Experts of a small language model: 13.3M parameters.
Below are experts of layer 2 (counted from 0) of a mixture-of-experts language model. Rows are named router (the router's row for the expert), gate (a neuron's input weights, with its number), up (a neuron's input weights, with its number) and show model dimensions 0-127. Each number is 128 + 24 x the weight over its row's rms, rounded and kept within 0 to 255. Numbers have three digits each.
Before each expert's rows: a language model's description of what the expert responds to. This comes from a sample of Wikipedia text that the model never trained on.

# expert 30
En dashes in year and score ranges, plus adjective suffixes like -ial, -rit, -ular in technical infobox and science text.
router:136119089125101151092109150180127133156165130138098133176142101082116117150140106195115130127128172098128133128167143123141106148125084138099106127131126157129099103131153153116128137134109161067165102124145121114160162145108131109107135146141150088154141115110117122119124134135112110096157111182061133161111146104158116140125125124124165106129158095135169136102160113119107141103109
gate2:168143098115110140093100151174123152084150143132103130165150103076090145188124118142098138097131149121144127122165123137140115145105102147102128165163086134179080111085120133139118163152134144098158124101115129113123146123170099130097136132149158104148113105084127122094165130151130123104139151169109129123108108121143130095127125100155102123134164109135147154113141134094102167097133
up2:090147103110118117142093112102128165150121122131135136108122157168100147094154108127137136150111122163146086153075132115130115109095168172117119137098151100175194098174095101139149118117139134135131095129089136120101123125151141115126112133122127155155085150117132117110100148099118107127102146175137152168099137129103125152126118141195068134131100164147119132158119147118123127120144
gate3:131145110133087082091182119120108109141100146153144130111120116117137107165135117151122123141153174100154125142151142103094106133113094148103148137145106129155136140112122203146111149168131133078160093134149115131104148132131115147100163131090141069116125148134122114118165118098113149098131109147134110153136152126137120168078138110153130114176143113168137157111156099127155132074148
up3:121190107128189153088132165135123133108139091153153136157138117158134140105101105145118104128077135097132117139117127118128121115119138104140107141063110140121147156161138083136121107116094153134128184144160143132111157139160159112160106120155106118133141126173142121131133160141117122130158106162117108153110137150149106120094124106116109116169116087105143126140094172120103114125056
gate4:165072073133093130099122161124117118137156102101131133119116114109158087150095136177128118109134157087147162079167138121114101169132097145140108156127144134132131128139120096108122142125128143128118142120152118131192153104146139120124175125134105086131115126170130136114143121064102129113183123179101120111139154097135110157119143117156159146140153092162117109112161125106142132132130
up4:186164135126156131107134117080137086109091103106108123116124131171128126099139148085172108147160064158145072132099136124108140116123127118141161128156106133140120119121081124087131155121179103158144147112120158137122103108154109156144107135110157158119155139130143160134085136167154092133102137095157151115112114140131134110140089134157118133118072126082137129137123122163129137144142
gate5:125135142083120136138103124098161184124096153159076155108103132120123100123137121145132142123134134099086148100155125147124085124119129157121097115145135133168102124147188143137099149140086145110154117119149146138110149115107144146137150139128142152136157148095116128152132200172081104134165109116101137132073167114149096089122082134104125128148123103133136135112159137139082145121104
up5:132165121118111111171176148141123110104137121147097125110144117099137152165143075127146145110188152106131141124150143108097113132152160130112085116109144173147109165079108144108139076130112113134087093168138165206114123125126163178118153140125147171124113110108133150143154113126116106119129119109099113098133167131142102154103100146114107145107139109138101128118130138132139097127101
gate6:168134148107122089111170148137145116156151133168088128120104107122078117160150141180119147103135093127110099139165124147110132126108134139144079113128128186115115111142107104112173129159087120115125098090121165093146118100132105128083172157125129158105125119156148134150107168169140127112135108194121125110149120120113146147099105102125140115107160111147137166108153094125104127120144
up6:151149139112149107090104148135127122080114109119134130155115110119087140104135129163105107124111144094121150111138151156135073163110100070123107079111116143120156157126104106122144189107113159124159144153148100119146140158142104116161115097110132146095159106103096103104129171144125114129120140120111124126139181135146144116123127140139141123145119120205210136133099110125126138143121
gate7:130142089157092130099146160175146143093127141141136154143184131119115135093146073173074126131100123143126097123143148122125099113137139149103125124142083117152140137175118108112114147127113131108144114145170149094157158125114128131128138149110120097150128155097144140132121146061105118088140105149120103121138123149137123151113146104158109094102137128169206102114146121093138089111133
up7:104152111141123117110109172126122104111128113100108100116144061116109160119122117161078129097108197165147105139179153088128140143161118141143139163129103141145090151148145163118145150132131154109098131129137142111120177103114117128115134148080153140150158117152146142103080110146102096108100106108162121112121130166147111137132098118093146143149128132146155151136149100088153099113096

# expert 31
Compass and place words in location text, such as North, South, km, county, city, area, and pieces like n-ortheast, W-est.
router:140128106102105130100117173142170111152148131188096103180137122109113117124134122129136105135143123139151105167131090119116081128160121153107166078132126150101114110146125166100079130160129174116095159161142100105127170102078167126101153149110163109129137104110139113139145132119111112144192110116120157123153121092143102134127115133112107149122148142141136099101160134128082123125141
gate0:152133116096099116106081168189138133134126140189119091162161138097106126130121101083136108143126130139137140134124124096148071157078108123141150130128115115140078113123110132123090078154121177100132142100116127165123110148111151127179122143104131134121147125078147140124125108163109147097156100091144148122170136129160143121159131128123122125131137153118159132100184137141127119153107
up0:130114123151093108163135128151135107114126124177109081166113102137108122132096127103128137128150119172112066131132089084133057145158103107145102096166135116105117126093162137146142120142119139123123113119144110158113113106134133109134109168155146130125131092175088192177107118168137164111098126083132147093141159167134120102140138140124117112130131129145114169119143159114124137134124
gate1:088131141116107142109119172102143116141133161137148123109140119105107150143166124096135101120121133153121113160151132122097046163126088124118125103133132149136111080159179116124132107175093129078146124155138125114171136058156148140146119127111134102131145139125137136174124123158166124114176107092104084125150144127142114161123122145117144148127126112105139129094136088148107103165154
up1:190117148096131163123136104109126157106127191153138097112163101125066132097155106131115122079117106146119149095120126159132090143082122114162117130100171172098067127142135127131132104155085142136162100152128118148137121145127166106135161125130129073122110132112106131136150140128167170133107137131126108144102144108117088146140097150109138136152134117108153128124135127116097123127173
gate2:151105097068156083134079141124147118158130148139104115168134127130186116138113139149132120145134133140139152187126149118149095123143140153121156144155095125112120084164154140095105113178133131064157147172125090079137167079133122148113153096082121142125135143122144143123091087148094142129133137112112139113110139094139129123117114115134135161130142133097133101100146134168118133130136
up2:114155129192095140100147111151113154153093132146117098100098124122134084119142122121158092133172105104120133139103127122105111140093166094097126166160101164152127152117131116154110153077126131109146096117110116094115087135150102142164105148112133150129153165095157135102094144132145160126096135145141118157176108135133105120146110122120115127116185154136121105099106119169159127168159
gate3:153110098104081115157140152154125122115111136159146129087135152123124139129145117096127152088149141136160147178154085097098091099100115137050151130142140107083123138111105195100147096179151156106116146122108131121146160145134156126120108136113162145120159122118118134176125143135099122150129126144105102130177148110118166132142123115110111092122125155115149114105130135120084137096158
up3:116109106125102145143083147118148147158139135097145098149150145153117125132084125118153092150101113101188110126122102108125126114160137126084166167104117094142079106117158167099133124165155172152118136143140134140135165112105146109109105128091098147148151109112118099138118131132117128136141098124132130134148191070087186169150098143104140147126123086120137098154150123133135129136113
gate4:131172095093074150151134178132140160146157130119125100124167110139133092112116104170140131140122092158120083126089118140119104061120101129109146132114136112130162113136135152150095144142147133113107139148124152115107177123125142110125156124121166184147101132130146100133152106136122089123104153061125131150139135127138111149074130119085106151137137127129134148171160097124088150112133
up4:115137102107123165121084171104154127133124158169133122099096089170126097109116145146104125133119102120107110144124092165118118146110107135109180128122159154124147153154132141130128115117141168138098113155125110102140181150075178126166161147118133115119127123120142110093153151087110142185164139088109104132137075122131126155093119138096140154116114121137174115121154124146110083115138
gate5:196141103122108153107121126115158118112145118127141098155151140108125098103138128125147145120146091108078103161139094144129091126098150156170083109146152128136103116125164145117134133116156162086145148128129109108207178136127147133168153089134126099123160168112087130125088108133109132143149104115136122115124116116128138075131104090109126138119132131141103149129168160132123100111175
up5:158112130119147174104137121155122144134096095142130101152125134098125151088126119189133125156141087101148115096156163109148134175078117125177132095121107157150106169143130110130106148113106093089107152162128124135170102107163100136136132102108129112123171122105113119130113165128171125145127095092098108127113120117164085103115127152083118111127133120171126170135140153134140100121159

# expert 5
Final pieces of proper names, mostly places and institutions, such as -ford, -ton, -ley, and City, County, University after a name.
router:131110124128116142128077158137127124159142133156082152179098131094121118081126108171148111115186151130167125147140131149132113120152122126137120081156136138081102107119111121097103126144153131119141132147124129166162124093071144131103154150102139122148145162145178116108120175103148077161156094127112124141153095113117085128102105134123129139116142136144096094112155130173120114118096
gate0:110103133148102092121105157193118119167164117166150121102097150142155145132117109152158092167118136127092151150097110130137116094143119140141170167122178177087131116100104114117108075136129119128146101131126104134128151118115112149149129107115108123157143130128165084124152127109157125184121087133118119096106126195173142122128094126131112152144121112142130107116142115088124152132102
up0:116101094132152133100105149135134046162136143141128127079061125126128102098129147153180093128120123128091149146110143138139134153154119137154149149146105136143114147139114129120097142130130123093149130122169070149147101156137110099146111136104140121161147126137171112092172154074143126136108085136122147164153134141144131126129135111121111102165115145113104084157117108153129167151155
gate1:118104125126129168125156119169141110091127127173169172121122098085136114131135103137160149095148151153120129126117114122155126077105127127111111109115140117093147133151133117130095109131105126094142104156156108143178140152121135085138111122148169156137143149125106091129141091101167084137177145158161142110104090094114134115126131129119115065133098147135155120100151128108126102192162
up1:154123153086142133096117090098141148149119123128143090155139092115107115184126088131089168167106113125147098116130082106139134151143153067141121138103132095107158122115142132168204123121150151128134113114137133146084147099201116125125139136150125131149088119108100117092141099142114111115164139133148115126155160124132160162113122086148111098144137115138109110160128136137151133139133
gate2:126122118067107110141110133162175133122164114132096105151101156116198130130145143147110132071165100108109092140098154112105127140070146112156139131146118179163110150143131176098110100149121104103113127112150132138129145126111106116145121160094135115155141165084152122137149128127138132125148106092100107105137153079163127115165146133091130145144155107137125123126168142114123141099155
up2:153131117104168147103091094120170150151132141119149122163107133170081136128132101117066143106167107141167158121118150132118113164100107109097125113194106153090141133114151157159146154126138069152152083146114147122126164082145130122117136132130145160123130098124135139143134128148109179144093115143139114159134089113124118089147115110117134118128135110144140124112081122150077130142111
gate3:175098101133133071121132164157176104164140151129155119099077129142155125138100134161102074112131150125113137104105103105107118164107137129123120092138114140106151113102106120154135132117120134127112091154125164176150121183095132129146122103153162123141124167166129120140151145153128152135110112159105165126104173134094113165123128112101124143146124116151095114090157106131078124125093
up3:142089084132111146091159123117125177123150131108115109078132097144137179124132157123133108141131138145132114086162117137142127129132174148119137161148135129100142175140125110150122129121109094159147113127115177172141118101104134099157092121106139106157142083082068067099137136126094115104100133125163146143117129103143128115115130158126166105120119128116172145102159131146124141152083
gate4:109127137157144141096149109093147134125077157079085163142117146066186124146118134108057126110095125139123135146120133163130130108153121083138112123115136146137131145111105169147158129159145133142102148143129109118139133125117140109146142135131101157158124130063148128131121111127082076132140122133164100151127103108123095182134157132112151122090105116144139167134154183142122131120116
up4:160106101137124140092118120118122125111101125161157117124142120139145126155151114102111124131126161133109135144084136126099115155137135119087152177151134162140114149131122162132120169155130094134089075144096114123135153113115121205152138115198087169145166106098116142161115148166113111119116155134114078141152108122094128129118123124133133092097144120154129163081099096151118095128115
gate5:125119115116110125133166150171149148098126154159099107151071131157134158135123108120137148118113119122095132121136120099084071088102086150110135087208104116131185126123139129118115124094118134118109161141120123146074153131121168167110065130105120110129091119160134112146121138133111139118147154165134173134122123132147124107167139133122112138136118182107098156121149140130118137142133
up5:101100172134180177135120127136098107134082073117133090116122135150164176172120123145138147174173179132099094135143129126114095123119146128128151123133140121132103122135120107137158152117137159143121118159134123099118144109174123124122148135151124058168137134117155111158097103114111110116129123155120109121101126091111110113151170125088134185081152105109108110138121147130115129125109

# expert 0
Byte pieces of non-Latin scripts such as Thai, Greek, Cyrillic, Japanese katakana, plus quote marks and accented letters, often in parenthesized native names.
router:133124111109097129111134131133108133145103102151095107171169153110126146123157096122151097121135113090168118119134130178138068125123131162079126106144132146122111137148141165108134114098149148159129104144147149121136116109074107134113190105182144143162117095159147101127136124155111121108142111162082129160155143141136097110176171152103117131122118086089098119135152126107100151116144
gate8:147138126130103112119122183117103114137138084130097079142140143110140158111130062139143120112138116123179133135151152154134073129097131148162120134145140136127162122134130161128131146104145128142146107098098096093132098123107131114063180139137119104161139105106130138156132088140142169177117118150103077168132142143154129137109144127095131137131138159108100093151125171111177117109142
up8:112154155089134132098124154151136112124140121164114127162155135163087144097098122151116071143150177159160119102139129112116129101144137112172156130142154129131176112155082157154181104108124106183133124126106140093113122156105153136080124109094123117108107144130086110112139114130123173108126095121089105117152152139122070148129169148152108146152145140119114146105107135119142129099133
gate9:121091131112093132121137132189112139123164147150116150173128139133076144115098144118136124124129138105135120102154158157152137108153116114102153093171137137122151147156167142110119147071133152137139147113095144136147096081112112089106113119181135102133107086147154079128117088122117114107136084144104134132115137154137110127133119144079122156135101092109128171139196140144128156114124
up9:098130133158125112079144081122099128084129142175128102145130144162078146124119166154116139107115127074123143098119153170140111125116133125124188108149164149130112137119119105149159090115142182128185107122105106151081110136144128109146136149115110107159087109152166119169144101132130174118136103136110127161130142102118154113154104125097128111134125119158088153140150118122087136126119
gate10:125143126074087110124124149123111154111097103155156193141109108123130142152142078158123086188118125119116108138131097134135113094145113134092147166107135139121152140128117102103130154121149151143119159091169089115132118086113144157151159146131110102165116111097112120113138104162099137141118127186110134173096142116151110124122160151127136171154117123076103131106128159129094124153144
up10:104156107120127120153121153122104136153121132127112126131109128094152116126115131150140089108198089123109097162140097099100112125174087124118128140147150125130109107150117113144099104120136098155072116146152159169089096118111134128110129129100156117168133155099120143115087099119145152144079124119184149175126131130126156157146165118182138093135148129130153092126100136151162126148169
gate11:173155077114176199107173093102142129114132152122153120115151156104090135122085129140124135129055118099158128114145133119115081178119113128129100110149128132138095133135109171174119108131130128108135133138173087147118159150125128134113159104140118118089145139140116121160127157129136158081137146119105091123139112136131149125146145151110089117118084138158123099110159105134114112136120
up11:132119143103098106144104182170124117171096130109173152167118096190141135103126138121119105117138119120116159114125125132160158104113167150115173096145110118136058091117128106081141125149136085149122141134099149114073144104155157122119072142116130136160177143070100125130102145126144122148151134126127134103123135101153121110122079145135130146147105134144148128146120138125133126104133
gate12:099105110141114106121126117173142101168138118117151116182159092137136115151148152129144082140139127133117181139137105118146144152156158086117130116154146151134140122081136112148075090093131155137156101124108100172138110142114113152129132131131127145095138137093095121095160104126140128107154097121105122178087145155119127140189149114124125140112098079114163112092148149100157118125164
up12:166136113142139118134164137114157128130104166134157142087143171113131136081109111124122158128157136142145119118135147117118150171115104140140115128125151119142105107095083155154093115124098116112118107135128136112098138091105153132158121110140159148153130146090122108101121181121146101160127171102157176086116135125120171127100116144141098099116087137139065140139100095176107164138077
gate13:130118097125093114121139131100148124147108126134157123155131116127107142121193108128105086092146108105165114176156110121152092102134180158135133127108146142126147165148109155136174102125108148120162150141143154139115118137115115102126126111141121145144150109116083092095173122116102153095109115168144115149146140108124142132091167085157129168120126126075152100127128159165069130110096
up13:133137151132158141148145174188098138129114112097117069138167129125119096112100128132147115099127135129124130146115122094108138121125119129141128151157123153140164122080115122126125111177119148072102164160115117125148076153114128072129104117108141133129125119113108106139062131103123151115126120078139162203168110123127098137127141135108129129185151098119120131125156139124152145112159

# expert 19
Short inner pieces like et, at, ric, n inside unusual words and names, often after P or C, as in Com-et, plan-et, pock-et.
router:138140053116082130103129107156131126135139125141114157177131109100134141116125122152096094134147134082105098117124099141103098111148119114115152111159119160113152116126105136127144100105090196093167092155117142163121159134120169132163153108142124124151134154139178088122123109135122104137136114141117159142152109106160149074147171102142100125116109116147110125139167155108113155133163
gate1:100125106147119178123123092178129156124140111130122143156130130099115101117097118150146151145117110100086144142094058136147090114143104098130123140095155130111131144135119095113134110130091121121078131117136133129157122143132154127102111152116128134103147126142170116131170130192138093116163126182139133180143080108165131084115128111108108118124094136170117120123158152137172151159105
up1:130135122115115108140103156132149102173128107108120120129164127118107124161134096099120162110125136124084118114096070115156132138126135156156106111127126156138130122097146121137135090150132089150135091150100138198154154136153115106110089137117137119097164086116158130124147085152118122155149176130126130172137127150128140134166141133090117113121091132169089059132169143100154142134096
gate2:133124093145120117101110149098121103142107128082097136130116125156143131179119106126113100174122138148096077111121137146120088115148111135148168130122146159087177129145123158122163127087110190077123092115103102139134149150089141110173106110155130140166132151120153133097128113126111082156105153105139121141145124133128133176182134082115169141156115133123147143133133097109150124139123
up2:135141123188124145120154136143146083115141146126128165124154087118138138132120149138146105123137157105104115168171113101098174105138118109102132143123133130142152111111129142144111136098136129111137082118103161125145125186123172096088137140126126127108159118152145131109139103200126159139112140119136138134118147054094128115111141106115151109112098072161104150089150137106152096113173
gate3:129163085123108121084107145166141136116131134094121116161144130142098155104137135142106098154151157116114113095152138154120126105096132109111157069132127160104133149123073131112159107116142155111151130157110174167142099110136164140146130088135132104137138116134130089122116088085132143089136149106145192122121120104123164073138119125122106094109131156152100125132183170150155143121126
up3:128133123117099081110084160121130156127122172132148166089141152118098105144136089127131092108157155092123110129146106138109094116154113107130117088126128131121159128137151120135165077087104133123123133125119158120169090117156117182157137113147098134093156140154151106147148140139137115117135125146134152131160159106078172099134136148128074136145118162118085114158113113151176164095126
gate4:114105100168130123150135145157119117110164130161143108139158139137108140113108163143077100166132080080163093113121115133159108112108158141110147131135148117106147149174122146119103124157137149099125129157107129149122133131064145102138119079136132141112104173111116087132114118112154122145160074087147145158157102149152123065112180152134161137106156126116148116139143111120114101123134
up4:131117127178113088122138136145124119122115100123089132117158130126131128154160089101116129119141116147122074138131166100129137127155134119150127120154146105120138151160087122136110098132162158123130115144122059123142147128150099169117105109098109130138140126068180098115094119081163150122088186149118126148182100099147113152145106101130163101118153142144109150149106140113153133111171
gate5:115124120157085102108118172190108136101136163122097122098126160113141153129113122149091119165087168121097111128142100166146122143102147135139149124129141134113124107113095176166153123140120124063151120136128134134121130102120099091121126138162110126114137121123143082127158095141168142156100104119130111132119077111162145127150163125111124121113158120112183129162198131091153130128125
up5:091168161100163100129139135133122109136143156135118176097120127148118110129080147132153108114132096106114128059172120163128135159169169133142140099130096138099123133134128161119106102162084164150138088138134097120130126087134130144152156150140132148112132096193097118101140078121118118130138109138176144119130135118151137113136135155109094133134132129073127128125191103108119138116135
gate6:140125111122111121105136120155112171159109109134094142135110128143109121101132164158099102102077119141151120100143137097127062117139136112079136165115128124130141132195118166147121156101105172158133098150115120141123125126156132176153118109179119112089144151118102130089136132109116128080124109138110131149119154100132128095105142139172096150133168091101146166139171131124144088132124
up6:123146172152117101121121155142126163138124129129149132101112115139133149136155149126122098119145128114149108078147104156144113167109101071081118161088158109158087103134114133125129150090174123101096152090124110128091150107150158119101144070138112125091118086097132106104117130118117120142159141121167123192129121136158168125142130101119172138131125145142165146108137138179108108147134

# expert 15
Word-internal pieces starting with a, like ad, am, ab, ag, ap, often after m or M in names and words, as in maddened, Maksim, weapons.
router:168146046105103154096125103142142136121127114147093120166109118131164117121165116124175073139100142126137103132135119140124107106129135111081126121115124135126117098086157152127124113082100158094120132145149091135155143132114102140103163129158119111145126113132134120129132134112165131120150126140101135166096062112165138098175178108096144116151147139168146125136155129162098146156132
gate1:104154085137121122109100136092108089133110135110092139148112103091118113108153178120117122123113160127137140131109130121130107129117165153092110153151128112129137149095138163137127168111117143097073102189162101149189150105121091142128129121166124112120148093107129106133148117133141127094135152124164144185118100115117148113174163078114123138174135129154124169141169112132109135150130
up1:102134148176137117130095162065091142155171087132149119119151139152153114085181128125101108149133126110134153136105105119138115094135154182139134140143108132142174129092130123121139176124127132126095134095148118139123135066122140134134168148150109117153120187106160141146140134154090146127125150113125125119096148087139135107103155117153064126105154116104101138097106136128135109127147
gate2:097084096126129136121112132173116131134116097188131094149151105134152136121146102146141114103098136156098107145133094136140136144098153084189141116111148162129131123081109199157127116104111108119102150169128109153146135126144138152093147105124095160160137108138130138103136119135130125116113118096125140112121080118137123129119214129140077124133141159147142127135135126097107139120175
up2:152176111082161111096104099108110108136146064148128156138151110126127121121124157111076133103104148121147106134157112142096144130126174110149104150105143105157129146076100168126122110109110138121168139143142150126087148133104138150130143115160102140130163139137146114125132180132170136139087111095082144129096072123135111126126169137168142110105110160155150118132135134125098161158109
gate3:167108124130134180135147139157146140159135062111129120184134122128158160153154114149093070137146131114099098159072148127140093178114097144144159126155124164117117123093095138110103122130108149130112147124168115138152123141138113161123097134116107144143124097139102124107109101118146128127122134062098122118131117169145135092123149125132096092146104104134125100112175167124157115155130
up3:104116139113154169122122089123128122100144124075092134180164168122129125111084115101130116106139090132124085108122141131150144099103152117159134118127156130113122106127173144121112111160161094144120100161145157143139177128136153126136151136135117130081137143110097116084125141155138153175105125116173107100138104086148154123139164064154151132124134093153135159133133096107118133092159
gate4:155137083121120158157140142114107107110146085112135149146131117123145121097135075147112132136115114152153086129129101121155127183130092098103143125095114139132153087147163101093160154128110162129147126129134116094145168145104165133078127126131104093097107105131128153166152127138070128100172126151162123111125083116158144137124147107166098139107110165141162140133183129125104131120102
up4:126117098125136115129148157142107140134152072130144156145161096131128163132109103132099154128123144054128101162117149115123158124092153098152090145099092137135081102152121160136128132138112121133065150162128152140174166118141165169103140140124101085089147108119121129099132126114115132130137143154115090136116081145169124112123163149176106127085136103150118157106122141117146145111135
gate5:131135126145134158139108133127141156148121161109129121165133086153134101147182091107106093105115113107130104142139112120135139179127118118136141082127129138130126121082187144111129139139110127093104150155129129142118154165125104108134122126150142090132121141099105158090091164116091118130099120081090089106162110169103147108147175153110146106168136136172145159121166095151117156092107
up5:114157156128111136129106092139119168157140130145087127125122105132125136148192128148167111113122141156121094133142136130128147122129097142145126139100100138087128132132143135178096150095098152129121147145090096101151116181103114139108154123097165161106097057074125132182126107146130142128107098137127135114174121130172130134136152094121192121127130121127125112113082115118162139112143
gate6:150097128130139145150136124138156143123146147161141148088085128092111133111137115135140113135165094122109155144164098137090100165118127113144138158123117122119097092077121173112121093121084080104137151121148166116157111089133123137100154112157171167138159102119143091091177138142129150162108150107141128082147087080141133117151164138112112091119135133163152120108143111123155140124145
up6:145108205116137105123127117109138151103136087109113062107104141106171151148152112136118121123140122093163116165114146137107106167132126135143088152117144100154085153115148150166104109142113104123124111123105118144149140140131127093157176132126108166116163156093139118121127103156082164113153148134163098099131134127154124103164145159148125091124109123092170121133161104134087110130110

# expert 44
Function words opening a noun phrase after is, was, as, such as a, an, as, first, her.
router:163097105144081113066120121188133099144129145153119113177144138130125124145190126135128093107101101139109099149138085119136104154137153089115123150113104140078121130117143156134144130133149131100121108138148134115140130127093128125087151112164101126187129136119164092119157119134129108140191135142102138152100151141132088131116125099173112129132148102125119107129165114167113126080138
gate1:118098115130088120048127091138146154115139110153158070142118144121118127134111135157147134144162114147098083173143110112122101112154141097148116079175163125132163153141141101137134156110109147110145123133133124120170108139119169130171158108124107091159118170133146146149144115086106127132161112166099117135110148092130112154133114112128154128150104144119150072118138112156129091134144
up1:166113168127125152147135142142105139108114140089140156101146092142144150106096167159112147116105170147129130084137112098125096097131113175097163159127152113150126118103169121150130105104095136133169112094176102107124165152118060139171129135112144130120128112129112114133129125084172117115091141093152141139153153117135126088147110117168128097143119109114123093132125131075131152155145
gate2:135121134131092098095120122174086135155099118148135149124146122143131164107167116138155176114099098162057144137134101101122115142081147111101131119137114136131101134108162086126125128115128100106159136096091132122113098158147129136098158145132128131140167122138123114119131119155125164154165139113106123169116101158165119082149182113190103126146148117125115108172147114151108119148095
up2:175130079173129137118149117113131112124170128120126124148072119107164158135156089119136115168139094143085087163139105116142116125179125154126102125119097134106143102102082113124122130161130127131094131125157145167148111068129147129115112134118152126096148167132130173164114131122110116144118139093155139137109138113096167126103149159118151125120112171157140137155104070106148139089126
gate3:174056110119134110102107134143170161115179111119146108163129118099118100122140124134128117170113124120084140192099121123117119118141117094097135121114116132143111153146185137173130122129102102153150133129154101137109091091114149096118157072151164114128147140163101122142116124114147133199150121146110140115101118126122152141135147122149120125118119114089148125106137088180137117145122
up3:138123100133110092168132109176127142107088136153111108106162128153182153131172173111129121157119143123097136133112112112128120100098092109104164125120143131087116161095139140133160158117132131128101117106130110099117080189115103122142199149125145172150094130130107107121158147119119111106112144175127113129138133109171121123117141107157121128186143134119125164133078122154120140118103
gate4:132168101116119172104105132122095064098139111141105104172122131136117156132151098137099141108140114131149125128126107092129111156093147142120125113140138156117104136174178122147156160144190149103123138175139123121147152123132144166147149114084125147125083134113128121125099108126152102104153150133123151098138112114120140096147113091148120090204095108148127171125133123106078136145129
up4:092107117161155155088142115160141116140168122134123060117153155122180124158146108118109111125095090088111154138099110113137112148111134125129073163121125126126125106125114163132109145130119121125115152116111128168101155110129162126139161149149094128175137184128078114123155134115158113115148198109104137126111124114142145139162122108124128139130104101140145131141147116167133074078115
gate5:092091140108093172156137149121133114112119112161113077178126118104135106132148116158136159113154122111157115128149121114124062131112113124096141105139146139158129140102144129118145147107127130131115118149154119115147142130146151118108149114154119148134066128118188106167128060106168126091155142141112144125122147136077135118092097120142138132194147105117110173121165121139125120087139
up5:105120146137181158113101140137113099130123151063119130104107106112127168179129132127112113150132143131110123129163159120115103172110138175130127127132143160104121087137126145137126107148126180113112135153143086109151170102137141151123126075159145129118116128068123090109144112125120123138117117156137084106183124115114119132115138125103101138116176169147196115134125103094116112166122
gate6:140087134125113130143101156129160109132115119135136161166115153134138097103157140116105078133102136144109127098122078119168079134189164118141147137099120145103142110123164126153132132113170108121115118090124122102128106112097094130095165104132130123142110140158114132151135154152099104109144094101128114149119156163147110113164099121152092124112128135143130136093170166202151098108167
up6:145124111160112134104087119134145137123134143126159136121117132133100139107115165109112125160122127105134132116141116093095115119156152049145107122168153134132152176144149076114134140102101111188107127129104118110140126145103147120144114121122154142107161116119130114111130115137156117126161136116091090141150120181115115121149059141128167079139147167151149061124135144184100142128122

# expert 34
Accented or unusual letters and byte pieces inside non-English names, such as z in Belözoğlu, j in Pájaro, and Vietnamese or Arabic diacritics.
router:125085108101108154135112128135128151147104129162089145175145139111106162101165105159134102133144114118157120142140116141132110123127122129122135072111098142118144139113167156109134151109135127140142153173131129122142140139098113153091191094166151130110161123143151075092117126172106127105133129126072128154143119100136048111128172137132139140097126101124122134097156106106100143088138
gate8:085092105101139129158115119111165082147121114121103154178113128087121092150182165170133132093168156125145119104136135119137101144120160090126121123118096171137128120145158143135150120123080124146150130142127154159151124096091107125131129108179128131137085137105111152135097130121137138130113126131113177103120103106092124187121129064119120135109149126135118176100159158130144126106135
up8:139140153143133112163126106156070119100146121141121127119094142157097162140163144168144172123116153113124074121186110110130109150115102114082157144121108139108136123145134149178114115118098137150122097141114160163142112147144156110132137109107117104123119139143142090168121102082133136149121070148130104115144114122134098174115160087117138156113155154146119163095154142077125089122119
gate9:142108110129086121155155156090135156107165116127121076143134114148131138114192140158153126118083123095092161171160110154112120167130098125152138120133101139152152142127176111100121146108139156154131143166116110120139129109111127153095185096132151120117124100121120118100124109142128104110144166141115153127106133099119108135091116096152178131122103083140123143094175094143076137127139
up9:113098134140119101097165126190087156191118104149112098124115114079149119144078125119138168096111148097114120168098145100129149100132065083122129153130128103157154114100134126168125143149118133132094117124116133167157179141150136141163127142145133144140131142142119146113140138118120123131094105095138140099157137120140130149140162126105068134133126110139099085140120100161124106159140
gate10:152083108128152113138117100151129154166155117141103101158152136141114148161143105149116148142155102115112164157124119170160113144125100131121100127127130135140139151114114135140146139101065132129134172145145118131121061148106125175082107109144172133127102115138127104125106137158135087147123155121120081137191151158127122108150167107105120101129138098153091100155100101143120102166095
up10:130133136139172140109145114178147118130098100138111094132116115128127103164095125187127151078127144143091142113156145139135157135097188161089100167123140128144143167140086110143158120116102110128123097152175145113125094095133109124120131124173155092165123172144107087074139099109156138150108132125090146136123108121134108141143127118098149127116100157111095117096104130138141133139165
gate11:111156107137127123126138123129166107108182155103097096124107096108160147131143160210139126105094103136149130113154106130147131138138150120103131117120044135107138113105172106080158142078139106150135122161126091117146134137086111107180111132136115119128155137125168081109118131107159116136132120130086149147129109118164148104126170129124136135131125136122131123149103143093148132134173
up11:137144177146160140113102103121105131116132103151145046180135110143144110138111122151145145129105126122119126160169154112089104101156160102108137104132103145089127139166134139129159125098142166147145141170125131149134102161133122133149108155069109122134154134101128083134127108143120153121133135181076118133131157189140143127113125098089125087108112141117098145110106118098124136152108
gate12:112071100121106168156109124083184164109123127163081157110152148129109146131130124162127113148162116189147108145136134105115088114090116137100102095121142117156154150143147109136095185132117149102146156158096129157121133139100124132097146089128125140093114118112159132089122156128087092104145123094092128139131122149148131132127147124127134102182157141112148116138144120138092160133135
up12:111171081108130118143146105111143130123164127133120118113145117132101138140127149110133132090102127150118134098165157133112129174142157121119090095120141126134162140134127111143108115095151176125158108117150137136116181093172115091167108168100084130141125184100079144153092170110126056104139121118101178112137144176132153129131118118108114145149106136139120139153108125120108100153125
gate13:132133090126114150171134129137120166106114114108116181124140131141118134101146147139089141119130135086147126102130163154123077097104124146120119141111124147126169169165129146139115161123114116147093074104135110123167191118113104105134126124098164131136125085135131122095167069106164100116153113111126193174110117139120131103099163115164105128118097126161143137103158138134127113108115
up13:130189121165138119059106108113149124120132146111130121163093084145145127131119177117121148105132145130120134138121129105089129132113126132110121143161145142076069150105122138097175128151160136103135153144131098147140106084115114153175105089090136137134110170166131170132153130088089090109136140104163134109149110155166142140132144152110142137126104144106135141131086106107145121148144